From a checkpoint of a small mixture-of-experts model trained on Wikipedia.
Size: 8 layers, vocabulary 16432.
Experts: 64 experts in each of 8 layers, 6 picks a token, a softmax router, a shared expert of 64 neurons.
Below are experts of layer 5 (counted from 0) of a mixture-of-experts language model. Rows are named router (the router's row for the expert), up (a neuron's input weights, with its number), down (a neuron's output weights, with its number) and show model dimensions 96-191. Each number is 500 + 25 x the weight over its row's rms, rounded and kept within 0 to 999. Numbers have three digits each.
After each expert's rows: a language model's description of what the expert responds to. This comes from a sample of Wikipedia text that the model never trained on.

# expert 37
router:459501471532530514500480483463544519501510477493499485485503500503499470526531551449498470509518483499560532459511487488538517518535528498491483496481483499514519504553468504536510540491536497478507515469471485527513477515519525482451486518505517527490554526502473490484496466499511523478
up0:532504459468533517521548557512494504502533501504496519527503520526523506502476499536493516519540494467472502490464464517461505525491487530477510503504507515522503472487480500487479440516480464493488484510512499525474490514475501487511527504476545516460433489484487515455516527513489503484
down0:547561507535512511470447473495528502537468469530503487508458484509557502472489479516494516510549510488532509472494491498479550473473507523505521441542507516512507489513488508475478501516568487493433516524523521566488521477494482471561505494472502490509480473520489473476516516546477497528
up1:557490464531493491511519520529533532516508489497511512524501524491487505524500545490494520525498522489514510472474453541514544457489494488521416466529514484508459478523462489519485499502473496508540529516500485545512539457475471492506477481513488504481503487497469520534498498493508485485
down1:462518546476487466505520509499522497517498524467555497509494503487500505460499461490485493499528527521494482526512500529510462535473515509571477496511545529481572516571465522487478517508519536495502553504484515473496519525467530506577509541490513540537487476499520510506537504492525500470
up2:508499468494452510526480500498495523512489503512458509435502508494480505477523520524493552430556516525485489545488509502439488514510505509499501498483528493492517471524479456503535504497482518477486519497511517450439469488520433520512504503533485485476468501483448533488505526508487469503
down2:516502501492483529505501492528503456505473488505470506500512478503495519474510498498470513499527462461518509505504485478501497501557517505498483483527486544522480452534512516557448586538479530555497517472512533454482524498531450511541480502482461498465475512501503483482498539515492540548
up3:451498464468494498512525486517486483486514495462493506490504481518499479496522513489487492488532529481530428491491464494519523510492492512477516516543461515483488519479529517495541535470520459474474519486500473468499527522532479548507509479483496537517505491558488526512522462481519516508
down3:481510482531505520481453521514514446496521473508475486552496494503525473521515511510496492538496516465510509481495550529533512514455552477490493501466484463455483520521482506510486523548523498547504488502484450547523509473512491470567497473494466478496481488506479469494486544530492504507
up4:508477527481504518480438471483515503479517526483527549523500562486455520525527524493542485555517504552500511512515521511459506482440497494508474500525493494494476532490520467525467499448464478505487486536504484451474526506454485472505494526524493493495526497503471511517528496477458477465
down4:555479510507468480499535498506506515495477533492487501497491499438518550554564502495514439558505520515525527554504491496489540462486467549504505474526475474473508488512525495511486506514508516564477466521487514503521527487460520447521499490529511502535501541484469490497495489487515530507
Description: Capitalized name beginnings

# expert 24
router:480523478521503509527513521493527521497526467523494462461531498507502494526502522509496453503504488509522544488526483519533476507518553513520495472496503517445513507530472484544510515524515519475495490472454476491473507553541546518456501506485491538475529514545532483474532480506494488438
up0:467511501491497503502582518509507521477500445523495431469472469497480478517467482511529510472481509472519462502532487489518516457503518502496519507503486518460464477526493491549488519532517490508502505499495540550507512471505533494497473485490468535484501489491542444474512499484518482468
down0:477484512468522471525505472504532476553501476517482512467496458484491526446479510514492517533496483524498520485490476503459562500541465481487505538521543506536469530512468452496504506513458483462480494518484502485489497500511455473488496512493543548520495501549482482467474492501472499527
up1:446569537505501535521521467481492458567501468498477509509523499543528489502492533465503535475483436478469489493483511516499476502469512484497486510499481474464504497513479539491522498506506514498490493497538497512493523537556470494489496529529518481469490515510521526475507514516485495475
down1:463499523509510495486499504511511547493487521484506514494530462513551495474481470512523523478538481516515487521496479485544551525478542512516491499461475519495471548482516498482511502493556512549512507488504510512528508489477514507440500521513472461515510462491484496478501506475497546480
up2:472575474502499500535460496503509506542534494490467524486454480477518485517512492508502501444540503480511514527471452514442499531507508494502517528520483504466464459506496477526540503519512492510486554459475516488457519553457548471490449493513511505481498488469494480495507503524525502480
down2:491467512546495510472458510540514440467507507472541494544504536468474518501488473549508519461475476555482486490520487542468556529472506526534526488496459504485492530441519502471514487481463511479476476508463522485465513480498494463486464487527496542512480510553496488501475515492488469542
up3:495515515481504481492469501500551478540479510527499523541523493510522516457516503507466512494527477530480530490491506444464493518476526516537535499502461486515488502498477489473533480485479488501511509493475499477525533501530478525494459529520448469452492485525521525468465502491535494476
down3:476551488523505536533520482489517476469531518524494508478543494479485509514504502503490528519516519483516458539486517486535458496504488503527495505503521506491480515506464507500491479516594503484484519470507511531474456512480550473519476492492453503522465537497549493477485471517476477540
up4:490459490485500463499494477507528501512508474517479526532476521527551460493514527462504533524492480501544554473567482536543508502523481491525476500480500524478557552501520523500525490536529477515495500512464484492494481487521480505488481498474500514519488542553510489469519513516516484502
down4:543522505524496526467483486520534471557447526500482495480508486491500524522511534489511526486500478498490503525496508500509551532514480503526465548477494505518474478499532504468519456509471502520476501549481460529543495504466494458512511528489498443491545539486500457437474515582476492478
Description: Table symbols and n-pieces

# expert 2
router:507508495515521497520510458512517555490548482531501483460511517549507459522507506490531510471501475494547496498535461477514535544550522481503485449496497521470506544529490505531504500502466497457511485473501454497521512528482547484462476533484525525489519519515511489474505492448482541482
up22:483516517522485468498482472457518526465520536490535483483485495546502494508510484511515486507494501519505535488533587488477503517522497518526462530531513501535470515506541510494494498513502488514514525504517481509508503482475456467509453473485510495552499494482488507534495511446466498502
down22:485489469501483477488532469515544505487479517518445514501454464479506493539507498533518519530502503518507508546473523497454478470492495505463527552509489507499503517503449498513484499489492483485473530516488527469501454500520500522518471491510538531524493504499502487547452503475478514478
up23:443519534492495519487456507516488466482494498477525505520489521505519528517532538476536514532499531474485514504527544484474480497512453509484474493490451533490519527507510478476498498515505470513515522481497475526523475503492443508492499487548509490517541492501507543498480509448499486497
down23:480505497533502515455543492521522485476511508497491469492542495535478476525532489462539494509485499515487472536550471443494522522509471495519486510473526525503540543490474467566494472462493505499482512498505506503526465515517523481544495482531538498524467504533476502522468502474484483498
up24:488495517515461501520535507477514529517531487454510453501553493527501527490486494483507474512486512450473514511515494502534476462529493484499486497517522494517539473514477528482522497543488459497504512488518442470488504528472545502507486473523560498477499439519479600484481498548480473516
down24:453526509540482455469513465510477489477529506519502508493500484519518541500506506474527507516456487522484511511492531458492561511532497468484485477500490483470506479521498522476474462487484509475498489501559504520542510502477527478553484474551533507477447493503470524512458522470449516506
up25:481496467514494462475445491516478506493486536541498516541490471466590477488512510510472505515492494520513457523516491529487508476503487507520514556537470505501544453478549513478506470507486510486504490528522493489506530522522522482512528474497502520478493503487552492456550539544514468503
down25:504491492479478516483474512483499453494504492478494526519458509523452487505494447564474504569486487494480546523512456515483519496461501458516532504489524498512501537472520518491493520477494502519479507485458475485484475460509504473510512503490465481453495487529470471519528499515490486509
up26:545496516475480483512513507476528516487472463470541540498507535481531511486486473490506505497514511447477455491565477484509460482518529522489526473469494489475482507514509448475520501449498516466473527474504461515513519428484441518517521503523495475584519511504500528511469519500484466518
down26:509537484511497443519491458519531477502492508518475489511552515503509474518495487477500510461517520492520494498566551469478432509510555493524502520489509442516543559484464466552499478497496491504495494536469520514531492453462484480532494486496530496512467513520474487459461461484508471541
Description: Time and place prepositions

# expert 49
router:499528502510522498556533513483534515524510490493479511471509541507523496516508521469529469514513483474540545483523495510500491519489522450528478499512490528479488503537447477513546512505510505485552490467461489477491512508502528482466490534486496555466502495505522499461462441505488494490
up0:519540480504497481502514484513501492497537531518517535479477492515488494507518507501533532461492491451463527521531502523517507500501481496513475494446478521510511489490549521485439495469492479520491531461546467507500525478503467537494531512477460481470455489486472488525489498490509528508
down0:471496519482536506495502498502535486489476491529565553495462504510492459492515498457529530505494490509504490463475506493500513476504500509488485499529510485494490484483465498474498550512505528502503463519519461551502533506525501416546524548508481478550547519489475468495495543528506524459
up1:491480528457476506446454517514491501492519483458511538528517517492506517548510467498490463508498492450554529503517495474477480536487507456529492508492477493543512491493489467544526481485445478491508473523523497551536512494477481507493555453497490511507522506518488569469477520496478493522
down1:504492471467492496493512532547493506508544483504559504487473509536534532558486449500493520502492506500499528531490528527482475467489523482521518499498573492488498445465516472540472473523489539460490460505508520499496468501526528546542509458473476477492442516533493488499493521516484497513
up2:462518539553509557515473447496498486522488539568474513488485483504522504492508451477456561513508487482517509528448526474428481506505543491506480528488479491520505516493486498525530481546491496489529453521496519478462491518499509524494509556538465460514495504474523472479483496490530499485
down2:489528551477493460491486478441504493530538495474517549487523561508492482475486521461493471478516472488470469504471525514491476532524509499491499500495485524494471463493506511502534492460481496487513492463511490517512538512544470480484505536526534459513518515495536487536532463478499482523
up3:482525486557478468494530494487511509531492540521549513461501488526531483496491483505475437471522451530524504498515537534521480479562544482485488494511529472536454505503533490487526471521499530490445534509504474506480520494521477486491478511513516515480515444531512496490496484503507464529
down3:484498483521489504477508497493524556496542538514510489461502478474477509530473520542479522500500499534500477481484489503502510494464502502509466443521513520510508510534480487486505504502495542500436533477499482535485469488510514508429475463496487492490507487503536465514508509492488484490
up4:493550536499504514499502486479509480473549521453489497428468533472487485470552494478509466445462502516465506512520440496501535514472493508487479525485504467531464509505471530466530495473489467498454532462498526508524518499531481518488520529472491500539541499495430476528497527502531495512
down4:509433492487467410524485493492489476494493523503555481519466513529469496471512505506528501501497508542529471487500510514492506494498467464463505465482547453475508471492499532522484558466467461485513528488505488493520513504488522473545531520463506517498481504487478493510535479538500484504
Description: Titles in quotes

# expert 10
router:435524500529498502516502511486568552509513500538512464479513508533524454514511525524534494512509511508523501486533489484492547545509528484496461471499519500484534502583489487519492487499448509481487492456507470488491458553510513507431467525483512522519525508498507487494489489477483513468
up0:521470427484491468517486483473562540490505480512459504479463537526474514558492523509529461477535487542469567464506516553523511503482501505526518502515492484503458516508527509457515507487474482486491494493509505471494544494493526498506506474491537535490500498486519492519490490493515494495
down0:552528472473470457516529510516540519528487536501481500483451512460501482510500551534506484521535515527522481497500519533472532533532536478479497504523515483476465525479502500490471462481500467547483514508505522507501519499488484519518493528544522504495489522495559457470446496469494469500
up1:553497503483485472514536510479498512531518499472493483490533510462501505510518523547509516472512494478494458517497423518487471485504496509484469553526560500475516460497459501448535490467448512520502493473492506492492496496469496472505518525467507506465474553511479515521495478525463493466
down1:515483503519522510485496533491481503505506457470494504493513486435489461535491485505525502527513500530503518490486500506510501482477482472468488527523523516503506537505479480457493497467549498490523526510484462491507508457508487495579529548499509539458475466465493454509541463490514458484
up2:467474518494486521462519509491531520534521513534486494530532488498505512479525527515506482494498455468502475507515465535498498478475480515498452503536524477517509484507501548517515496520442458461484510451484449498515532547497549519484531491518503470476481536470483517501489508462538505489
down2:486479496513470484507525501463501491523494473499523510481515497467535505484466515517508530499456475464496488471526530516502526519533519510483482507519512490521550487526532514504492439477506479456512508514476463538483463497466508544527528476515496503514516517487483455486477494532493496462
up3:496489496468489511485504535482498477469460457474504465537490482515490506503518514495468500469475464512505498485505526502497478481448503534487536505473498510532519503469485510525500533520456481522518479495501460518504543529545481497510499500512480529502494472498468496459500470526508502494
down3:500503502510511548509539522513509485538450424516430532479478476492486468519518514533496456518478507497501455496476507515474499505496489514504491500505523472529495500513488505507504570495491489544463487532518513483497503519488526504477522504476477512497493508442520510505517558467485549548
up4:467502504514518555529472491514500520427476462505524530499507472478477474514501476486445512475504437450496464490543468510474511450471503524490513489456473464551520470491487481502469512468507467495519453514500491542482531517507473500494478499476472513508514473498495493487523490477501499511
down4:505506469531492528520456500465492489505494503495493499499515498498556511511488481470448500442540514482515518508514468508529484448485473491525497480484524476489502515465469477480502504513478538497534507462485524507448503518485492553549552532446447505522506441492459524528511495472466502510
Description: Numbers and closing punctuation

# expert 36
router:486518504588500496497518499506527545523511501516519508529522512517536476533537510513505513492526458505530525496525499507505473512511547456521500482498512539449545501576497489522523502518519512496528519489465485493476512536522513513452535519488493524462491523512542485477523504490484497490
up0:479524509503558492487518533510502488512535498480547483506546515491531446540485497524514486502483500507494518483492501523474472483499490431493501502500558478513496541490503464489580483513488496517490522483486511475495501475497494521488493509516472507462483472477566455498501478465484485527
down0:508527522473547493485464493481496474489483536476513510536487496536508486492534508541502460499505503529515521456493495484495504433532485505515502557520530491528509529507526499502538493538507518508523485473510484523484494479482422445550493478500491521447457483480510497503517445496491450509
up1:473517502483516481487448511489498479507472474514506458530474491514485514504513536522487503512520493495512474514489529471509476505560511484469497530518495451513450518470467501519534504510527480516499446500519493501528461515532490546499529538522494473566508522492503473511489495536473508460
down1:449467525500483496560473529474463495503543511551536501505500497490497488535499469553509513496487487495462484520502476482501505473505517514505453486463494509527535457537512463483524481477483548481445522532529532448476485521494520508482501492465520488495519502525540525534443528514499454502
up2:483553510494524524519540517507474511481505511504527505505521486537469529512462469498485509486474516500461495501489501474463518479508504509519505490493462482486489528537480442489490495548495489527510527514482517524460485537478498507503501483546502491542513504502509552484467472501500481464
down2:499498498485498491518521512525504504482534531502532504458485470442536465514531512508527567491522540523488495500492507542463509510493463510514510516492459443529532490488480486549544516499518506470481500540500540473487517510500527483518478526466512507521489451485495527469495524511468490503
up3:414502518481462495489563475469490488478487514505534487511508492522513452473517503503436523523481500527510526489503513532477496510521482485511514486516468579470486484466506555488489460512524496525516534474499455537507485515456481495507512504491512531513477463532467473494496493496483505464
down3:481482480499516490502507510513481493477454461495488514503498471514500505523458458454501503458535438497459517529489495472550540520531520509534469565501509484498488502505533475515469464495504474501505432542489515503558489508492522483545489470470465527506476467469491531471503506449496498516
up4:506463526516484479485516455489512439523508428563516488488486527503526497527512521455509524527502458487501490468488484505506511514538526532469472503456479490501486499511468502533546477462518544496558522486506467496510482489473504457506457504481488512526468506514490466530446496497467485544
down4:500497474498479497493530518488483528512498511519487484457483503520517550485438471481477525514513499522515504552512498462518506475510491518531463472547465508511497491530538473501481469490452475469511503538478510466513522473514495497520476445460499517504495479488500523532512468447516487505
Description: Table layout tokens

# expert 40
router:489508492558485513485546481499496528491519502491529457510500510511501458539533506480511497490524451462527543484493505485492516536524549458524497477475510537449521474575493491531522528508486530466507467502446505485501501513515532502453503499482504519495501497499566482472536506493501491511
up0:456500480493508503507516461508492459476498506516535553500484490514482493546480510502471500493508465485542468506516436548482511503528498498509470493488463547468460512484476482537488476492507472477495482514462467519474511511505467517499523492484501494451508501542415500525473491485545498518
down0:512502541501472451523462496544509553428495521474511487497527447443487515511496496507508482505534489534524514496502470485486477504487462497453499502502492461502463471507458472453492483490517515513498492492514448500481456476511509479574540474520472513500506492469481512494520516491498502488
up1:474552490513558507513493480502515482536495473498466524519528498455551549498483507483474485476482485489462484512501522471508501527446539503482520484504528496479460505510513508454480509511537565521454499517514520462489490456524525486485494498467508508519493506502499469506507528517487473539
down1:471521509506518491530502441492522513517507468523523508518507491474507522528480506515530461482528503494506487511512500484499506514503521538509464546535505486503517464516474514517531507519549462484511540476498538503477492493514501497491473522509473528481510515496488506545481519506521512519
up2:454514485507505492479525514533514534547492499510535515494501565538493475492519476435534472517477469497480513449529497481529462489554476494504480520431472485530487482486521483499495506512480499488560450474543453479461476490502472493494469500508476507500486492545498524475526484452516485524
down2:489504489475484505470501431498534495528513505523457467499490527455523510487500511513487468534519509559467456485529492558508482491547475548517497510510509475547552480472528482522511534517460522510513528473505492503495464510461474470501490490532477517541529507445520468477492502534507525468
up3:456488476477493476492499490523471491478566497508464477453495507494479517534498501528496448522492514486527493510520469545539488532540531461553519488509532486466512508536459472502500516527514485473490533481495505482492499534511532508444485531466517510492520518478518488448555448469512510514
down3:517467526458493517514502521501534507479497475510508506548482491480480531483461487532532526515448538509450480511483451518476483495474436557522487557509512526497491482498495515459544524482468491525500519505503512509531494480495482515526494504493502469466470490497470516546440469520519497460
up4:496495466528494486534496507497489510511479514508509502546510485469499501520454520502492529514529458501481466534490487537515551460483495482512485495493518563423516501532490508494497529519482487503504503512499500536482483483533521478486531480491528519481477503512490508502508486495477509507
down4:486517498484552450518513492508487526499512519508501510508464537484484469527517461518473505478542470491492495491538548474548521493500463537501521496472511507543492548519489513461483486499529438470515511504504472466484496521498523459499513515495498543515530502527492504516488504398460519525
Description: Table rows and headings

# expert 50
router:525527508535518518509509488497498559516538490500495522506507509482538486466510521475530492490514496534526508483510475533534507511488522481509458466516524555494532497598466479484525513505529509469500532487492499481459472518543523484423474541450510524491506546504515478492516485537499527467
up0:471524477511459561521535494518522509491528526519476498487503514502492483482502468488492498493485518476485489446514523461492562506481541525506479494511500496503486499469503487506503477512504511488471518510551500454540518501537496510507495509483555531508494488496505535489437502481541559490
down0:438536478526484519512483508503479481476491467463467461445486465485506520495515500526510449487480481484498523508495514498491484464470489514469479518424474527508501491519453530462491508510479494556452534528498506501540523498486493454515493492477516519484535503506509535533502524518444504502
up1:480453498452515449526484473550524526501512509476507521539482508481505533514520532484487497498526501520479532452523474501510474511456501516491516508555522528527482528473482480528516515537505508532473515475480468518484547498458532509496451459466491484495515505496504478509520479506513474496
down1:470556473490493526443539512469497528519470485523490507507468492499493474485500526489482494491471479492460514484494518491508468473535506529488546505494532512541494498447467551483470532480504507530474515486487490511527472524498486489455517499496511462530502509468500486476422493496478494442
up2:517576513508495532479484524508467529485546531510514506506456517490513467483504490540487500499467531493506497557498475446509463539503500507488510519456471519467545525523492535514449483462529479494477512502492530523519462495514455512488522531480508483502503518540503466475485505492457505475
down2:520495488450510493494521514516529500459510510523504460505526459519534492467515466520531509526520507516490522478439468465482542506525489518506476501481476505546503510485492479486443508487469464489498512436519472521477520485536517516581491476496469462535494501515506463490533535510520515495
up3:505440512492523467561484521520482506460470482457470540506513513490506514483520532493506466522473456518494530482471482541506541505500513497491524500451482528519507495490480524486528492478495545469543512569444486502515518494509473518493475500481493557491502471499534512502513456516497539470
down3:462493452483505537501519494486518506474531494495482478490468502506474471537460456519487494448520538452499502490508538510493487515479535473499476495517484488486493516504492519517455516458514486529487482492549481482482499505456486484465471492499487455507485463460516507455522473473508454537
up4:511469485525468494447535462492493514502541514495524499515545520484504480532543504538461473479479476486482477515467498505473455482496514485537493480502450500521493491478551452539545463464485497501520497486507513525454452508481475541495494521506538499468476478525505468503512538440491493527
down4:515462472491461516526503476489478528488480536491517521448501517528540485510510476534539510495477469491482482513466525522506462477524499506540507505477487511539503491465489442519500502510473419551491493499491487554474491543487502516517471497510458495497529510480511530488503516498485517543
Description: Title heading closers

# expert 55
router:528506495504544517506495527509490542541570487511507505497499518494516481489506559476505473508485516468514503475515467503525499523488538493497477480502534522477559528557481468518511500501534519480535513491468489505483491517518482498460461522456534540501518506505518487469509472525522522492
up0:528525525513469475452540511504553500490510498540448510529550505536473479530484501503506518521505498480469477491509527488507518487531503485507443523430495539521500518510529467501518506493465492536499490517550467528485526482565481495497487505528480482531472545502478488529463511459530458537
down0:487489494533542487459451479492471477519491486528489479528498423481532549497486514500513495525489497511515470508505483534511504518486496552513482523504521514486472534539504471479496465493498501504517497521529516531456469538484490497535467435540523519499472519504487507514520526463473468521
up1:482469478493501513500536511503489492500528514485537500505550526507509473469538547525512502468513434497498509494538503514507472502516477519499527509460474480568489496479503485537518493485509454509530478430465512502459525494505513477504510462527486480460527517526493475481474472493493547491
down1:537540515517473471494478489517483459512506493493465512478462511468492473490568558529540480473514491466479504523458543497525519508529486504454498495474522499496531445458518491498479506484505479524491515503464514517512502511460536540565510471479550498503499552489491488458452521521515493507
up2:513441477506513554480525495483490495503533497512481510527538472487497417507503522493502516518531508466528513489535450530496502464511447497469453508502540495457533554514548531495497482504501470456494522511494487481525498484496507492492563489501512491495522505495537527507520500497522481500
down2:447497494503434450514482502513512504483491500485508499515517513482494541516519527495491500519494504537476478512491552501487464533501507461500484474483445508488494507536559483537520478469491497465499543505484497479465547508466478542531503493541489516500501453500530490488473514493531480499
up3:508485505480519499532500505489467489490557441526481517501479539552450496490501497516519494491475482464468478487490509547487507486524496518512483508519524508508471523478487509533528498497484494465514532473502486487441514499500482475510502555458530517492522515520500504498530484491494443511
down3:507491527478494524499528465462451470508524482491483514536508500550538457470474483524469492493547520524520530476525476525481516502505439515504513481520505506494525517487509544474496521552520507478489491490539496511530540508521494465583517542510523502492548475496487527507524535492503508469
up4:497518505510511524481508515466505511522503484501471465507465475471496525470530512526513500516514535495512483509490516481508483440472491499476509481538535469542541503484478543479461537519524473502479507519491485505564528512509548513485492509528507453477516507466457480493496537536510512486
down4:479484492506518480497466515519520527498515546517496487517454498450501518518465474504484508505518502540500498471490502440481500509500497514478481506545480517488468497509500519490502526497568523570503498463522491525475457489525524480502450482527478439491465491506538476499490510514482492506
Description: Latin taxonomic word endings

# expert 29
router:443499506525529502502516516508530541498509447504497457496528524514496473506499559515506507514524465486487508481521503531504506523521536502535466461483515508515526516551499492488518487499479512455508514521468435539469499548523512502459492504481484517499533504535499518495479474455504478454
up0:489498515536543469537521524451516529489536496502561511524547499478496499486511531500497506510489537495490485505499513487539539495484517488504481462507474501527500492475514486524496503492453531514480470516507464524503478522459529506476464515508478508519560548497492487484487504492482508522
down0:515493471473509524507485517519509514517500515485504529507483521462527527469500507519513484492502533518498494500498533518518541459475494544514505467520483478487484538478521493515550504480507529519544503542493545507491491476496508539421487521545452454529482497515495523476478501485525502476
up1:489503483529483500487480491478472459520550510502517497490552529525523489491447448461482496488518536481477492501487481488515490506534465490504500515514501539431535517509484453490493495499456457513536502507522514480479514556475488504492513451513444486514541482485506480516530540535500481518
down1:498493464474514504479492538515476483492523486498468459497474518539518484471487488497510494505524502459515460481482499489449532528523492489475528496479487486470517529464538506526489495477483530523530493513517517524503526458462522513561468489538484476500514486486514491540505492474480456520
up2:476493509545511521499479501506549517472493518548449518505495508522471488492520510446463492501457486487512561559527467454504471522485469497499471509507472478547535541503566479480471495506510480494484522499495471483429515520498486537500490536476478503497489517528480510500510477514521495509
down2:464507487509508512483488483540503502504503466526489473491517522558519536521486479532473522510524523498504492516480524489499525526526465511508479528517494491511536525506490526499484492479485526524481518498509488495494499499527461557520435477513481511510475534521536499489497471534523486500
up3:489505507506485504514499461495521469503544544539521477542538482515497499474543510494531497508487498471507525523496482490450494474488499479480521533504483499514524508497474481496420499501505483518493496529496454470482525489514546500497488513527511550476510525517515512492504469467520505502
down3:479491526499509483503494517530535496507521506491493504532498486510497465506497501539514469477497511485502487479564499526495464490522518543490505512495498468468536513467462476488491505475496514514486520453502522483505488503514551458497474494536511490515563532493458473481493494490536471529
up4:477493492529487499501504449504499503501464531496460517485474523487482498537527524510486540466473491481489487487489457508469443473506517508497510509486490538484477485462459499510498484521486515444494541513477453518490515489553500498515483501505471487519510560478517470498497524480513540464
down4:498508493560481556468492501496501530480449475478520468483513526477475532530513485540469557540503545519507495470500494468486501521492499513490474494484458513468477504468479487459522469494501507498444519515492522480487514493526510520571451505490478480517513512502494505522457476494515484507
Description: Numeric separators, punctuation

# expert 38
router:518517498526502505515491511495553518518550484482520480500523536498539462477487543494518469495516527514506513439513477502504507553505528499521480468526531552470554542540485496493522513498498528478508524488477493486458494538499516486450474505468507510475542543518493515497493487494493509474
up0:462492506490481523478542515537489518433507535494477502482500523475504524465479495494512493511514499523517492444543476500497520472496507516487508461514514517513494482492502523519521503569495534489487522503526493470547495504534472474481471546501483517498489544496473500435502510507499534468
down0:482521508471470512548492482493500502495524541499475486453501508510559491536539467475511500490504492487466493459500495480523540530482530495521495496514511493492469438520464533492508504519544519511518517510485537542545455519477508511529528496531490513497518475529516493488536511517507498509
up1:533536520505525510485482481484503487524516518501504524528495511455511482484466502530486472517476484511519470493514485500501471481483503511499499521470525546478552505486536485463529471502511481475550478481489528468456482515510462521516478525470557511497470518524518480505503503500489515546
down1:490520514464459494487537535546501562503474458471473484466529545506482506529505501467530490473489480519496535539507447542495480478485497495471502490504496469509503550490502523476520509499516507506499516513501493498506534471504499499444501486481519421504493500503464524488469493496513444449
up2:492496506480474482523532495552542486505537491472471479498565540508544489492537541509528530493516516475477520475533471493500499470479495491531494527480516530527497507486508508488549505484504513495484503471477475485469518550486516489514522503486484500501493498488470497526517509489546499505
down2:467493473514526473497529514457508480494501435478467493515504499514453481522474513482507481476487508449524507518516509532548464466490507485484531490462501502513473512473520525542489506518461460506511475481492480487490516511518509510445510527446510519504475508504462478498465501483533501512
up3:479545510496506504502466499570488499547484505484522521503521530497544499542458504490538530440476478501502517502489493515486505479487489496482522533486525519479492523478540446500548487510444527499508457505533500507474496522510496547489481530495475525491501533524526509487534500483506528531
down3:498499533516517517525488537472528462525503485489486502495502505502510494486547477493529498491520530486497538505538491525496486472463552532468564511493516501500537512467512539513520502484509497460519511472511497469495521485520511453491519526471477479505475500492504520516524488562505504419
up4:518494504494490498545503464457515495510462463511463510521448508472450509507482496540467462509517504508506509518478468489459482446506500484470479530479491529505495511521471516486524491479518516509519468521507497471486520496501460493503500458450480495476496419491494524530493507483461475531
down4:514471513521541471470499523524525460520502487494517468507508496484464486503459559515489544518464482487508512496453524521505504515531511485517492531498462493500483534488521498503530472493468523490509522479498524537464491472487472546466469496528462527476498494487486463496484506472524473518
Description: Name-following parentheses

# expert 41
router:487512469506544526528503497476492533526535475503513489489510495517494488514493525453518485531525514484554534474520482519531509497514501475528454502501496521478533537561490495518507552526546475494535509499482488501501512510523512464470491523487516519488514518526496480472507464520507521495
up0:484489515507525487517468502500492492447469512490528525513469489477468506496531496483459511464500520535520517492496487499441534513520484535485443501485463479506479484496487561530528512516457461502511463514510482529488519476505534451503567472485483526499490495501506526519486514489487496505
down0:497529481445512505544489516531545522509490488467497496429479502484532533507507503493514482514523510514531534502477466516554496463491511474471521482523502489513479513527480485499503486523531503528512510524494493490501493465516513487590538524535475481522486458501499478499556474532496488452
up1:532524529461514490495468511513441508507498474471473523512507507447510486497468492502523493531517472540557487522502483535494535488493482523465476515492468494471535530520467528497524481532503479500526507544457524526504473508517508486475564513452484472476494490484510474487483502520458468471
down1:472521462501488507504493515473506497463469555524500524514482460478499476464472492535469483499501451530502495511462526482509491500483486481464485502508528481498496533498504460515470532495522474507522496513530464497498496512500524447524473533496494492506500489507497515543500498530472489502
up2:542535522501500505539529518505480493482467485470481486472500508480525505473514513481509493501484465483500494477508487503482495510466526505501522496479461507482496442506470533493573489466460518503519468500446518456509463539488526529504582495469490544478512463514496526479457513503491492474
down2:518479523529482487485504546508515457485478508451497523509480477476516502542504484496489528459529461461484522511497522443497543498503475482511504489500494496460473481496526499502547477510488532498465479485476523468483503532453519566493513493476491527477468496549530515484470559487510426529
up3:506493507552496484514467517502496498425535462499528540522462528447469492486542534484490519470504479528502487496493461522453520506491522524471504494479494461526513473473535520533544499465501478502523501476481479536493534487511533498484494490446468514536505482478496484508517548507477534516
down3:460491522480517502514516515508516505469436520440529525514476503468496481460491518492492478471537488530534481479531503505515509524517493522479499494537523527476479506516536486509509523477528518481494523499492490485474501438475494498551489521510517484508468504481501485506540445526511504486
up4:501477511478444476469511537538496486537509491470478493500533493469488485495473502503469491515512532523479488464495512501474511524480503510552528525495570514487487431489478512497534499461515517492490526507493490508486495480467520516512485507513508485475459522485464510512467520523483528507
down4:439504488530469528498567520472560512497487482521529508502510503527520454470522521499520479466482520519541512474495475508503495468504486443538502447506527464529512518489513476521499507469458533508511479486516466490504524518507533547579505517489466544523509530484502498497520492490544477500
Description: Personal name pieces